From a checkpoint of a small mixture-of-experts model trained on Wikipedia.
Size: 11 layers, width 224, vocabulary 8192, 91.8M parameters.
Experts: 192 experts in each of 10 layers, 64 clamped SwiGLU neurons an expert, 6 picks a token, a sigmoid router, a shared expert of 64 neurons.
Below are experts of layer 7 (counted from 0) of a mixture-of-experts language model. Rows are named router (the router's row for the expert), down (a neuron's output weights, with its number) and show model dimensions 0-223. Each number is 128 + 24 x the weight over its row's rms, rounded and kept within 0 to 255. Numbers have three digits each.
After each expert's rows: a language model's description of what the expert responds to. This comes from a sample of Wikipedia text that the model never trained on.

# expert 39
router:134141139095112134152124151161149148141146114116116125167091101057165136141145121112110116151103126108104168127116109095107094142123128136141091128122095110116124122146117152105127142147151150160119120155158105109149131183116120123113111118108141177192138129160098131086122133105131118170185118141121144166158082086120106100144136102091124155109141089122126102152128172142131104081159088084101116115112119109111141156131153106139147136155138110136103132112151070100116153137099116129148137119143154160082117148190116098141124117135118134166146134139074135110129121131148127158156104149147111093128094096081106153148125143128167138134134125138142141129137079190146158138121
down1:127101120151121106117173126090165110109144120108054115139097148177141107126124138117116100126144151124168143124167113121116136117133136129164171118136122127117183164112118129142154110116137107108137130153119101116127139148103118112116152146121135120112110173099130119087081118141126126139149128112090169129116105116146090159127150205129142066143120110075149120181119128136125124128151121165120150159120173112117124113148120135144143094119154114144132151093161129101128143122121149150144122139123102140128155142104106134106120174117116165130152128110124142163158178152109148116121142135083115146071113077148124160122124114121146139108180118118191089120149114172147055124134
down2:175149113105097124090164118112144136097126129110115115161134152097145138139110097092141138105124127144123087125145131116151096145120095139167137116098140173125145164166162141112115160114108089084140126138153116119146120090094119137148146115110103142087092136131079129131106149128188092144075174104128126143097131154122143141122112106156157133118148123114107120138151165132140089139113116153147117131082111116116159118108161096172117092159138113185092108118134108156163116149158137111098104139163186136124146166130128145135101138117132186097128125154146153143118127099133131097161130048135149129165112112145121115119144122118147137140162180114140108136165118163153151146104
down3:119140157139151112155095144123120169191101121085090087122179075159144135145105125164119127133116121142140085144121164159120108125126156126124163106145123112106111129103117114113147112146167146150138139141115150116157123156154087143145105139121143102115116121157167097119128147073168068142150156136116069118126127095123106130122124148141127142147145139118082127125120087129124175145125143083130073127130114145133150084121127157124114140113135126081135112164118151134133163117139084157141119134156107118136138113123138154172131150118152140089142119138145150102144089110103104109132108160174087138066163129123123108150160092125146167120106112171091146147143137118133149166174
down4:131105127134138101104123131131155115167137077133175117095120134146123152101127145170119135122139137160149097117127084088114157125143146112127161104093106112126197094122126130114159111121148149120129088090158171119116103156097132147091150128133109106131108107151142184128138096093155079104132130161117132081100163170114150136117093099175111114160107125126101168121069103156114105158079126144083137124126119118132150109128124126104129097120115129153125128075144155166135090122143132092124121120112143142148158102169092147110147118116157129094122086146131136103142120103144173118077119162161119124125125143175110134126159126155126149091115137108115112138131174121160153145104
down5:127130165127096173124081159110151176161082105138120127112130153105098137179125143122105140148130130112149154146134135139116056118158174107181146149115112135118124088126134138128128155150118137084168089133126125129143093150154136122112101144142116133115141074099139104138103093082157126131137144144149120114120132199119143099161107136148141113141122157133126145110106145104101114125108122156120132114115117084128092115146143124136101116102150173112147124126110100091137113131099100124134153138151125068156156152114150094077132127131094118055143121124153113108128104150112139144109124138159098071111153113097117137151112108075121154158141102139124109156085133157094142144145
down6:134153132128160140096134138114126147085149190138097120104110158118165157121171117115154183144107115170107093137074125137134115080097131125119175149122109151139164128091155117136101122119171161119116134151071155128109118142140133136127081074116152124120122159139109150118115134127168143153147166115151169131141126100166125148105123079141117139100111087141146153161108112163111141110127123161115122129131150106108114136105124138161163164114150129156116105181080126159127081128092125110120088157120144119089097104129170129115121127104103122107106129139129100114136096138081129108082139131137133122124164144094170097122112129132116115147098141100118096133148156081130104122084
Description: Digits within four-digit years, especially the second digit after 1 or 2, as in 1938, 2011, 2020, in biographies and career tables.

# expert 37
router:148113161089104109117118119135124160133144117111150123141137119132120090153146130157129132146088095145117167155100127124101143127110129160085137145135130112107105112121152120130106138115160131101130127155112136142114100156148120143116141126141110137189137138184120151130127157112137119147155115151104152155141098095124100097169140145094104135124140113128101135089138127123120136114135109108074131134075111101155130158130133146102154143162144103131117123121135066113092149140095099113156150148216127133108096110201144120130150120106167148179128138152106112111133059142178174114127115159126152109132113109121187143114152144122171131157168098143119129083148114154147129117180
down1:123157135134143140125165165157141155115138109136120139096089111182099135134138106140079116114137132149103105128105101094113144122119143157122125158135173074120124155117124143159112095117127111130145131126115159063119081130145121150135138141115115131103134096116088161122152137141122146093098087140137127165133096158142128162101148144147142104153119152125155094090174083108114126145161158060107095107115126193160118136110140129090151151098166129082122138132157111116184133075172127152133142138144101141138123152129115103105148112079177145093147149118145116165114129131150102123136126120126122119126166105140158130120122132132187125109159113103182143105136093135114131123117
down2:134115159143097131091166130125166109098118125149155155140148115125091136137111114095141124098111144146125106128154131084121161120098092130146176133138122074105136148078101121149154138101118080100126106099148185155135138114171151087135143130120123129129147144111137141139108161075117134135142117125126139104100139148120129133152139124142146117125142155103152128126123153128100124161104108058119164129123090143132151144168153117084186126129139158148163140098136136159122140101151146132160089135111146139160160119111176168161162094125123143105151089158125095140135132157140146173143173144146150092129103128102139111172158115096117097081123145136155118117079152135145106174155
down3:138127112138131128101086144134106161133092159104180133089143135094122106153153145159105150148091150106118119097126153136136134123100132099120142119185141101140126113159145117154175141135112158051130150118135144131134097163141148139115178156094152122114114116137178101141137114108120118125115149163147118117121109154135143103118131135148117173107110129123154187115138128137105145141145121126137159148149100127095133106121177140128126120148155115097147103152091129122131105108112126115128101168144130143102125126125103159097156108195158132106144132094118133104155167162105140107115131124143105114097166151064095119177137124115169134156143099097040123138134136107139131083100
down4:134176135180148101125109143166128158164145104113145151130134115112161111144089156119170136121150155145119090117154108109163139155120162134161093137114087089135146137134157157111119151136149108114120103094166156111091123141077149116106155102155148139123123119108088116146172127110162165153102142152148137126073113158138129125105133135160162156133074146093185114162107116141131112165123162081146122146141110144141101116145093126128130116128140118145164125139115130118114135128137149133093096112160182126102135113072144112149134153135130104104100158104126137119136162134138102158107155117119136179103103161123108137140131123151085137174117081146149125113082095093114089113150
down5:106117137158151138140112139112099126100123129148148115151139111141118146116103126142133129115122096161174117079099123125155135113137086141112084166165142146148156101114156114152159133102151149148126164120137156157123133137136129109119166078123090096113129126139133152109101138155130170127134155123099107101120113108151185124101087113119107130167024106128144108135135121121098111149152132153121136156100146186131160142143091094103095115117093107123136106122089121127146115135140073114124156142118115143093134122118106150152107138115128185153123102145119132123113182102134159110132151083131127162113161128120133102135157096091100107173178131170101126153104115113096168111123
down6:113094114110129101124145124147127088128120188155096087142118198148122130150131108096093147153104133137095094135109145085166122152106096114125114104101123105148107109103072094145126111116135128123099112083109168135132123124140130135189132150162071127143121111137140119112164114142091176071147088130129112130145149163125136083083146130124120087149135098124139082130129113107142130172120118120125170113115169106112157140092112106126141142129166094174123198125147133147135130157123125114097128108076138134092110140141108108137110105096117130131170144135086107112103117106142149127138151146122145151134099093095117151131129136125127148082134133102138082162120157139141136123131
Description: Middle pieces of long Latinate words (invalid, quinquennial, indistinct, deforestation) and digits inside numbers, years and vote counts.

# expert 24
router:144154114097115144098129133170158138138145125108111125153125104126159119131132134114124139135082109142133162125133108111080104128132085119139129184129118059130087140123101125121149161134146162125138155139151142105125111170148127119137140080132161152163177142127110115095107153079148120134126126150111164100186108094106091108137133099130135154125141069139116095105151118156141099096127119115116140095080131122121155162123158110132119112118118114134122105115175093090090165139122095112151133131188178166113092128168149127173124120126120137146130151130093133091093089110160158122154120148148135076112106119153132123126146134113142119160171134145167153161132080148120141137109
down1:112121169148132075113114123086151121161111121139101131123121131139116136144126114142128088161123111128108134107090130118112167112111145113135161113121147116095139116090161145140098173109155110104112115150181106149173115167130124068111151158125116105100117115151122113154131120139113135071186126141129122125125145119140140083103113154092116180105107168150143178136124118157127104107137179134152089115141077171129137119124142122127081140143150149139165147155111101123131107160126134147148132136135151124128129109155176164090124122124076156123138146122100053122107156144109089121186172107149161115117155091143151143109149146128149116081126119092107115111148124142131115125126
down2:151093174122084134134113118144112108172105140153117122136128110102151155081125124101170130117120146120122148154131140148145099118134100104132131145169153094125106121078113153118136136126173150154118078158145166113135151077165116169152106151109158136113108133126119113110146120105150122145129117110090108146150136067100156122118136112117123148103143150144094111142128141163114167121125090121163135064135135119162145127122100156123181191094160117129104149137134081148120151134098117138109107153101127135147136102136153099131094075158144096161090117169138144136156142054127111110124138103162130132124138119156117119094086114149165141116138127112148110119165134103127089097148
down3:137154147119111115112114132080087081131155131119131136117117114136108140147143108118113095149104107127103143150112152144133133125122111142125163100096106169167094153123100140112137154131137128093123128117122131163100146165130141101098151105105129134122094088131097128157102163135094116176157078193136156090109141109160154098149131164095174127092157154134161124115104145132137170162147151124130139112140165141169128161134168155158146166086139127122150142138173153178121115140133121125155111115091130125119143105147111176132148132103137110162108148093119095127161135133149149128176109172189157128137139088096103119110122099112137097120156096139123123094142155092125101110093
down4:073118146120134155112142088121144106141141180109104137131135154117129144095080106146130112137148135159128103096146074157119154116068076145145168164148151116124131128110150136161068139117102116154132112148158101189186124151103195128127085130145162118149151107108146118108131093153156090070142118138127143140116137113156116117150113126107150115134099135137121102173179143129139146120100145162137175125115157113110103105124164136101124103139140161132104139125102142128118125134139132147123150149123109118156134107122158141149135076068132152128134136182167166196144116109101110106127158126122144139122117134141155142131116156120125105131110114148140126124149131128102084151120
down5:147122090105121101129121122119141111102163127143085098120119133168139123134149126128129087108126159140138184093099136159103124142127139133122119133119137094115095161111160152122114144132114156146123144124146126115129115144138087060166096150130184142112123089133077104104172132125128111110078135105150159144117079116182111113126088126141115103171145120125108115155119072081149104167098143112163109126118116123135137117159119127118102131157177109152096150100162130125119094123107141137168132148123138096095112137118105169123092168076104147107121114090100141176122128089142131101149104129113107120143145087116159162117121151077125160142086141126117130124143109123168110120089
down6:123136137105148134134142118159094118148121141126108159128147149090124129137112140107098121137097164117109113104123093132142092122128117118161149133100138115178136152175121129116147112110131094151090132117130118136127173111126097137122090113142155110163131127121151115142125097091091178140136098173149089156140132121099101184128105094129103150142086124132134119125106176205114134105142107134093119163120124128065130130137132109124106154143082128155139144156145097102145135180164114113137091111124119138107158150149152169133130111135109166111141056081092131132119104108158092127079149088172138142116152105065141181129120132131111119117160148138098144127123134111134115121151
Description: Space or first digit of a year after month names or in, plus time words like early, late, mid, summer, during.

# expert 55
router:145134142113146152111154106155113183157129091113113160183135130103145133168146136129146142137121112133106167138152118108102162110111133119100126138116103157107148148142108104090093132142163107150139085159161091105102146154148103135107144159120166205176149156139111143133093107110114122136177143161161157135148065146161114099146167128080157148125141092165093132120138127162152150097112118138131124133141142110156152086113145119149131122137164083143113102103167082105151141139148127109117155138155165158103125133113122126190155119144138159156130141091127133136129117114173137113140150147140160137162105094111129141109126150137151133149126114141147143149179135178125139122135
down0:096122104151150130105100114131142133171174154141131158123119148114115130127168136129132158149142124112132130093088114145144155123152124109116093145137096136105162137105185141117157141133099137124106099162091107153123148156112137108102137082139140086135107145155126120101136137126124090164123134116093142117141119131151119117163130155165123118116080086155141137127154109193153133108148112105111116103095128148111155109151179099124126132121101071162092134146133124159137118076152103124125090150109082108140155105162120110141148198143082139118136138101094152151111127113128121122105145132109114197143091104116139144087129144102134123070100120132093131124152070130152090120153
down1:102144165149122118120154107161146163117079126156149107140127080127133142111138089118161158112176122175121098143123162146146095119151111150118105150109134110105153119119130120072101148163118115150144130104146127127123166115122152182159124126123110069099146164153116095113135115090130139095107134131136132121154135133126118112136133146158188122070147130124085135147183142117155145149158140128153148153085091115132101135149124139117105143160137118132131127123103132088130134161157129160142145168107120174127144112114106110179113086154146150151177122146096094126177181109128101141136113183119090121161093138099107125156153131151114137133127114131121140106089114102127172100116
down2:102127134100130103125155156132139130171113112172071143125136103074110171156139070133134154142116165111151089102137124105143137091103130097131120111142150109101134109128087112136110160150123138178115131163127134151105145113143163118139123136102140126156164150136119155144113115155127153129143131088114137126103120097119161104136124103138105141124100121097098098113140108142127121151108122114149083138112095177148178129133144136104126103137101173135124111102152122077161124191170115081132091092155135117143137103123115161128167103140084118093148096096136116103165157152132141149159134091091113119132126136176073099109170113126166137110135126164095144089105128145107138139139
down3:133116127150119097096125138128102159161100070155149123139146067124105094135112156143149131112125141153109126086137139127084132094110078111135138136161123141129181144110105108189156164134123112110139150128126158118122138145138145123146120127114140094119167145102125133120137135100102075125180149118094115122125091116118133132123081129117163117130100148134131142157118102142134150098146103145114122120130179118138145130136127133172093181150114172146148112098122136106140129157098137139100144139130119149089109110145153115132147174095126056076103129118207095122121128117111135145149120167140096133167114131098138132149115140144168181129098135158130106103163105153147155111094
down4:100109126116149134096160149153114150145185108095098142160115111093170123152090102122147132118134156096139147114101114158156124149159108085173156135103153112110125117124151129139135131104126058114091146124109098076135148124105117156147130144119112105105108117112134121099117086147074099110153080113122152150141130164092137085144102105112141137100118093168107099116150152134114087137125137112107112117142095139068172127095126107110066125135126146132147114156145177129108115101125117127106113132160135132130126116114122121092156116097134155111118087171151171119128183119158107146124114155111124171100166138151141120123110102153133094145155130142122068127125125116119126159108
down5:148056136086138080141139130135183116126102165190089125140114131107121135121145140152132103135096114129141165159111064119147137155141155121118110106120120155099127155165098124151134135123146127136127119120107117126155103140153128118136090156141126179132134101128131136142174140131101138143120130137137150134155112094106099143099110103136152122107158167149133096139094129121113165141140113137122149123115175083132123095117182127080101174105150136094097149116114154090146113124126184161110142126101151146107161127139135115106082134098120119112131138143109118123169132065134157122115097113158145142114108128111144143115108096111166094106130103147069144141105107120144127200143
Description: Country, state and city names and name endings like -ton, -shire, -land, such as York, England, British, Preston, often in tables.

# expert 22
router:167149104121104135126127137121108127122138115109106141115090134076158133163169150152098125145082138111119155116091079131139161117094131194122100139125135114103104170181124163115144162143144129127113140141131110097139132140121130158088124117120143146162145115123122105105105148138118118170137103177116161185141108136125114116129152119123120125120145132154087120155113141144124095123139128123102145133100166140142151134103180094128143121163126124128062110100144093099100205118145079102100128126123188179088117165144112106176159112121137117123115140129110131131123128139161117112157121143104120090179140122099145146143134143125164111123155146146179166133133083139128156135127
down2:102136128147126152116133129129100133130108135133135115140120131146099125107138104157099136130119156085089123140141152110132120147118128143188117131102135150159158125142150116143164159138092109140189142128092118152144167112161108140138059163105125139105135109170147136114167118168125131124140104146135132128118121140167142112137145086183124121130139188144130168146128152138158113148137168150127084166160100133116157140188127108125131141083150142142131123137129115107137095142161188164151127155132084115134124149166114114135124183117125126082113164129116101157128111131106119104095127133153127148103067128143132153151114051115114158135119149119124122138083106092184119147158
down3:129145066143080086087152153147146159128091111092101151144127130152179135122094130122139113161156124136106145100132164122118165117095142145164117112122162126086154117170098154097149080137104148138119157167143121112117114129129126129164111168138137077112173149148149139095117117173122187107115125176151091109124126124110148127105123143116114107118110122104139090118115100120135121129109105184134124129159117126148107128079112135178094132139118089122182156109135110133144104105135134120115166160169088156136112127114115145101115124116123109147111092137118151094150134112138101126167120136082163205148115127130126120097124101133109120124096157136114152106140139123138120164100
down4:123131114172130151130121140121122120143168111178095153180148126131111096157151094163112171135140098125102133135104125137098154087148120133134100162144113138115173129086152180114089153124136152107105103109147160121113091073131135118170132118123132131154138083128124119144117119142127093140126124116088125108180128113134135112071108140112138102122150117116131127137113094100159136118128107130106140141170154105171214135101135143108096120148132144110111097148070132135134135076105097143108105115145152128115111149171128141150101128154152180104153158118128152096123109098085129127150113148086143123128146107125113135124086096128128107109159145127053138130150119162148147128130
down5:101110113169173124106115096143166133110145165104112165113103190129133073119112105128101139144147127136141132150125140138168122146148125112142160091151138136134140143096156140120124116156138114155175146127100170143111136136163133194114142148151121102101149191169140068155139132129091147150130162117114167143110105097162130124150118146127135101109110164162126109159137098134126102128121116116117161142177139127122085112146134127124144086087120135148130112108140100136138132166134110103148119127115178157123132098130139108120113106095104193134113117104128144150174082124172127111143119142120128097149168100166093139113113149157115132137103137160165156089094112130149162128095
down6:102146155147123125108087153131115121116122133153123151116132131163124159151127128110102175106153119124104131169078137082163163125133141144129146085117137143122113140150120190110107136103166118144101134129115153127106160099131121140111084130098120103089163157134141157138161166085134131122169159123150098106129109138164123117136156196127126130138089137108107122146161135146160081142100109178129114134128098144154112129175126147115096165146139124160146127147115140093193112164158147099135163144128135170134115117110085149139090156107168127117131087119113132117134140115127159109162125157155087098161163139162151151156137153166121165137127099117084142125110134134143111171117
down7:163108145143114141127085174090138153117138134138184134110114111113188088128147113142070119143099135092123152086221122120123114103115108078119163094113147111124125146106086090088149108106117124124118097127141150113102089118115142127124101115116144149091118146136123065132116134110158122127132099108149117148087129109135152168110103180128106117114093148136114152156186127168125144164153154121108131116159099146105177105110137112102139121185140139121099148116112143158093106145097105115124077121147135110124134123116105115123158110126118104111119142102145117125086130125145138139111151134118101131137110171125173156143103138127107126113094106145132152163130144103171111122138
Description: Last digit of years in dates, career spans and tables, such as 201|0 or 197|2, plus century, ago and month names.

# expert 43
router:102123106098130124137143167144103150165105117134147155110109098132156168117141120088116128151123129109131158123122134101121145134137105108103110104123156140089094119103099124130115136128144140126106146127115128090123124189127111141120124103151136155157121099157092103114097146093121119135157111155135150124149154101135124041128099107100147118101141140150122143125111163157128124130156122086108105114110147090157150098115135132071154117144113088126097138099115108101078182179137157129112146166144129141141097123142145088162086155135121164174130139096117106124101098146120133088160114152092126086120128111140159137152155150084162136191125103188169134149145119145114143148110
down1:095114111179096060119109102126159109063098134137126146114126150137109132123096142173105144124119190110149130146102098118099072113117141127126157105076112158094165159165164129177102105162117133129118120139123094158132123132130151186126127101104122134115139153157116116108113074114134141134123083106167105116124147091141109141123130116107097140141120123137136099141155135145110105135188132126106131144122189107126123163176181112128107136128090121129170106144122170143126138106164108103101131112122159132176146108136169122104131150145097137161164099162120113092121153141145136114121083132108130146119117140126101133145121163115144146129139113105106149113151159125139161142131
down2:122132142106153156148123089118110106116136114139139155138152116150141092124158076105130119141178176177107144145120137069099155079147153116148103129084126159114126126125116130132122112167126128116109120104123128138113171142142118141116097096169166149119117118133092094135120126130111126131126108153133131123108105169153137107136147113147134163142107142124144087111130091140151118091097133103148174118163116149148126143081099069069108156130134140157095092129120117138118102111161160102118161120126088113081173123125127124115158174197132102125118127139140128165147118130107119156112075126108132154139140102144158139144109135161171112146159155170124111097148130110086168131092
down3:110095140151109111135131095081148145158104139120162176117112141109136103141109144162115145087143128150142142112131097137123129138129141111100134122113110151138156122138134117123136164085112105078148152166143137115158133130109127099135102118106137100178098141150154118127112109113095155154098179155186109122100113144143139109109142105141110151107162129128171124068130180136109190129094100137135152190146133159109125161176116134112104135136153142104095094186140100135155072121081089136158117168065126148128128111127100131122123107113095160139102125145132091141121107118138127115109102130118132114138135117158124122123115139117115136146135179099142156086126147158179147136111
down4:132162107160116145123136167152158143102114106150142133144149154145137114117144087125104150114113110118114121107126148106133134139114084141128115108162155105100129115087141124111135140125122123163098119105144148094125124096112143118145190156107112098157129085057114098202122129116122137122105144100140130120153097119171160142132133102140135168111129144134145156123149149107061130130109086118103121137147110149101143128114133109158126112137107147111095111184107176135135157141130138089099114158095117061132082073165125112103130154050173106132125103176145128113156140098163095112143102167147125132135104166111109126137139143085136119133142125124150136131128120116156150140143
down5:130138157158136113080093113132119155121132114151127119145174120122137100112108082122079140100085111078113146134143133124177132143133070142128133104127131156126130160109117112098139116129134154158109125129117087140137130142130110094099162083119129142175149111142127129119127149174137124137117141142126055128144106106103095095117158130120088137131092145109128164204196100115149117141137146111134119126150109133073128133136140143116099117136148175076108121133073134098162168105091121118130117140141156146151084103127116143115135153122098117164132101127154090133123188135098148137123095119113148130113124167145170096174156091127115142111169114124137142134125147126134126135106
down6:155124180138105115166131074145142122113143127083060123125124129149130112153108116155095147081126137114115140140143108178136127141119125084099135130161125098099106156155076123099106105089080099144138125128149147121111127123138131142125126143132117100157117127120106164130113116139126124148119146123126143110107133130110144125109157137133139132121063123135165124119175164116155143171142170158148146171097138193085132147127135095164086107145118145143113138138122108152129109126166120139120164124131135150138173116135049128102145096136151155084093105113108091119118127110159138128163140146151105083137151143145191156124098107076142097134157133114133154150125126104140147113121
Description: Spaces, day numbers and month names in dates after on, such as on 16 January, died, July, December.

# expert 51
router:135163077121061151118140096138132139134140140134161139135082144100153121151177138121114121117094103094104132097103120107158105105093131174115118114127120119076082139137112152119090138147147126089097122162151132143137129140142108147115096109113150155127160164160114134108172149135153104150158120127115145110147112097103116108126130146103138118094148164158116115127124135117146121091159103125093115105112151116107156150094136134135119132167110142148074134138111116090141169141124153140117114158183144171086095129184122111138130134134119148148140134119102152105146113119152123120119110149107154077145133079085120095118137134115138147168092152155176116181120125155176132092171
down1:133102118131128124126151138130148157121184109136149066140151133129125144132124135133127174161140151092102132122121139107188156119106164133136161155110132130132146174130116151112175088082167108160134144153129111138129100103140131118160122196131105172096117149138163117133125136084119120145105168066154149124143111130127097119114160116104144126094146125161123140109132119107169176135147115113128104114070077126147108076187133133073142147110140148114151115117116124134117136141135092138144152161141115137162129158128156073139141092110146112150101141155120111146119112130128143124104189136115155131133139136132133153106135103124124134088146143165157098118157117132088120129190
down2:161105113129150115133150140117043129146104122137098187142149083161134165113125129160120134101098088128145126086134124144089122115161110161149171144114107156136140186117143118123126105127122118146109180156117132117123148143185172102128121111100080145151144138118109096108081093070131132099132108100113117159102122106147144138130117121132130106124153122123123159124104131098127136167131145159125095143152126102140133099099115116118088130126116124125148106095145135121138110094155144108137167155091124182158158128107095149168116111121136136084121119107124121107157103110127130146098132141110118099158121099159134205105119115147132105112106153109124148135161108186145135101163
down3:123112107132110137137109082117144144105158124164109089162115144150120141089141124098133117108136116109091139131135091118119166137124166112154143106136152069118124113151151126128133094140150127116091148120152120134111129150072128118107149133158126110142175141111122125085165100143125120098127140146134126106131118138109156114159123103130143107126160110128104088092083120112136126169149139110133077103139114132155192132107141134091137145123073071135165128100170080173119130155112163117096108166086158145151163101091131142134115169128102159136103117134135114161109138132103153118068095132108118156159138118128136128086073143116139108098179079119098115135123136100141125127095
down4:115143167157115150108144111175151144130155098133104109096146114157145169083171123118153083118133131106129098122143114133134090125146156095112131109167147129152173147113137103153124134158150133152111123089123173113143124084121138125096135097096131087146116109135132165169149083188096107096154164102121098162126143112142203149123128137158137141115138139154138090113127161117098146165109159136077134197127156132130152168148135106157151145120160116135117087146145123098141130132118122142114131122162105163132100143118142159144131138098146115121134083142115133100132128130139109135103084188087147118120139122109118150154112107103139135143160115137130084116120139151088091102143
down5:144117112123115126133136112100143135141142110151113094168122144111091111139077162163131155141156150160133141117115070109131122106109142115095097161121128152133097145105157114130105144144153102109135127112135131142104111127121073125134126100124106158129145125182129122152134118078142084143100152149135129135119215152081127120099174131207091103164172161140143100160103135122126127106172132144091181112133128139145126147146161107151125126138116133132125090134143160078145091099145136193126118112115108101150117165141126137121130126103137101135123127147107120113066089134127123122106132117121146102129109141112128126112133138097149137139131164099083119127148109079182130097145
down6:081105087156130098106139147119142145136128134112183139129119148101153149057099113089160148109151097119128144113125142114111124129165140135138155121178121096169154122149090094124124145163171086106128131142106107066158153153140137139139144179154126113144156106123146133118114123071107077106124162121141149165120166077144111104137131144131110126107141143119137155111160140131173144110153128099107143117108148173126100156153122139118145112096153129148125184102147127130095186127156126115147136097099122111149097113121102139126108105119175111119145107125117095130139094126145104091134119138167092102135122184099151126106125099131082075120126126145158122143110139108131134128156
Description: Generic attribute nouns and labels like type, number, date, line, Coordinates, years, and Phylum in taxonomy infoboxes, often before a colon.

# expert 21
router:166129083109101168109177148131123161156124106162094153150119094104150107144154144154104137150138127116092112127131101110127113113134121185126135136142103143112107091121110144083112132130143130146083102163109125109130109128151125130129150138117191153121142151174126123127093151124137136151179149126124139128125106130153111091124158150075168126100136103181072099130121145145141130090166118146141097154100171114093177146116121160084118150152114128143112144103119114120097169126144110114118118135162154163117098121149085116149142089120130129190121124128111129113112108090125129094164148167100149110159103065140122102129129130130138164162133164129110140163122114143122103088127
down1:129147102133118109128131147144179087148108107104107146096134139091157120156099136168090135099165147124072116152115131160142143131087116137143090095139069110091136128128136098142159133096182110076129154130133066131141117139103062109177133113148138106165142138136120142122129109162101098128130136074129142134122117134136147134109156116126100117061144117103126135130171082133123145152143131119140179129150101111126110151124107141126116129101166111143136156157154168141135154171130087122089144132103144181097122100096131136145153109141104121127132094110120143118120141122107094156110107153139168067118154113129129139144158115125143126117101126144109149150109168153100163129152
down2:094131151130152088110140099087094142096165141139158098146141115195118148125095152127114149137102195122124120119118146099101146128082107125104143103064112114077113119130104157100113022120123135125132115106112153132143100139128116134123144119111124171147125150109102157135136132120142124115119114128123097159161120143120140111135125136133130139145162094096105139112203079164149101156109157167124080108108107108125148124103104135109116101112108155124069092102147128151166097134091098135149120153138121100165148108110132147105172139136122126162145139136161121125133127110144131130107116140132131134160152112118123158108134082106121134126158146098163098102145138145106124112141
down3:079109145128147134126151160103118126157103144102079134129167090166153142115109108142119124137141128087142133098090175148149106119147115120118117134142153174124138093110119150112121136121131104152152105148146111091128137105103105141086129140145145118156175139133148092099139169123121068124165084106094111108106104133127132111085065154097136105131087064087106122122121097140125114178107113124127103141122085113150170131078147114099103151107133108124135119199081116154104177142117145170137095126133137097129118161127126138135087103122136139095116124149140136120094136125093107167150119123124119114148156134153153119132138121118133156105137179160115114142153158122108106114126
down4:114134087132170138151174098132167122084140123128108170160126073149193130148123149161137130167116140095130115040138110117094101115122138144189136117114117148093130126185131136124116116130094188136120158135112075153111137113155150135158121169116135094168139142117136114125145148151130087120074150124116108137138135173142121145129164134151109118114078113115132125122115103163102129138130160146142140144099150171144121122112131115087148140080131110115118163117144131152158155141141155147158138120118092132094142133116139109155171103103131164111092126086125135128101142087087112158113129113128133119111125118105098156146149124098090145167132139151159150121121143123140115139105
down5:115146165157164132134172096120160087122099102149109131111089141146133126123135114135098121076149128154161085152092114159122140152126126122111095101133164134135126147145203131117165150136146123137093122093104177128123098087148159137172153144165139098166123099144113133115115100161109110105132108125113133152115142143142132146108098140141105140135165129117136065174111117150106129154126082151124134119133126152094117138114101112148095172120160138091177135122163140145145106101169122128131188144112111146123101134119101108115079151118134105133118140091089118126139123153132145144153125137167087082110161144177126135155117151134135145127145146136137168076172142095149114122130
down6:133116154122086127118110151100137125163115128127110107086135132133137097153110112133176113100106145111103096113140132107131112112147100114147099184144127111129157136144140155122117130124107094117155110155092139128084141124130166154114140124162143145152146147126203099112144100107099109119137128135128101143147196136081111119135125100094118204127145113117132134147115146145162127097104138121129093073141133158167097136187095128164126139102121156145133108143100155145107135145088143122148154124133114140113100115125139139095089117058138116108185134116131135140135117085122172081148106114141099123106099117134122140118195139102132123143122163132147176083109140119121139134092
Description: Nouns and endings naming places or buildings, such as School, Museum, village, church, Street, Rd., often in architecture or location descriptions.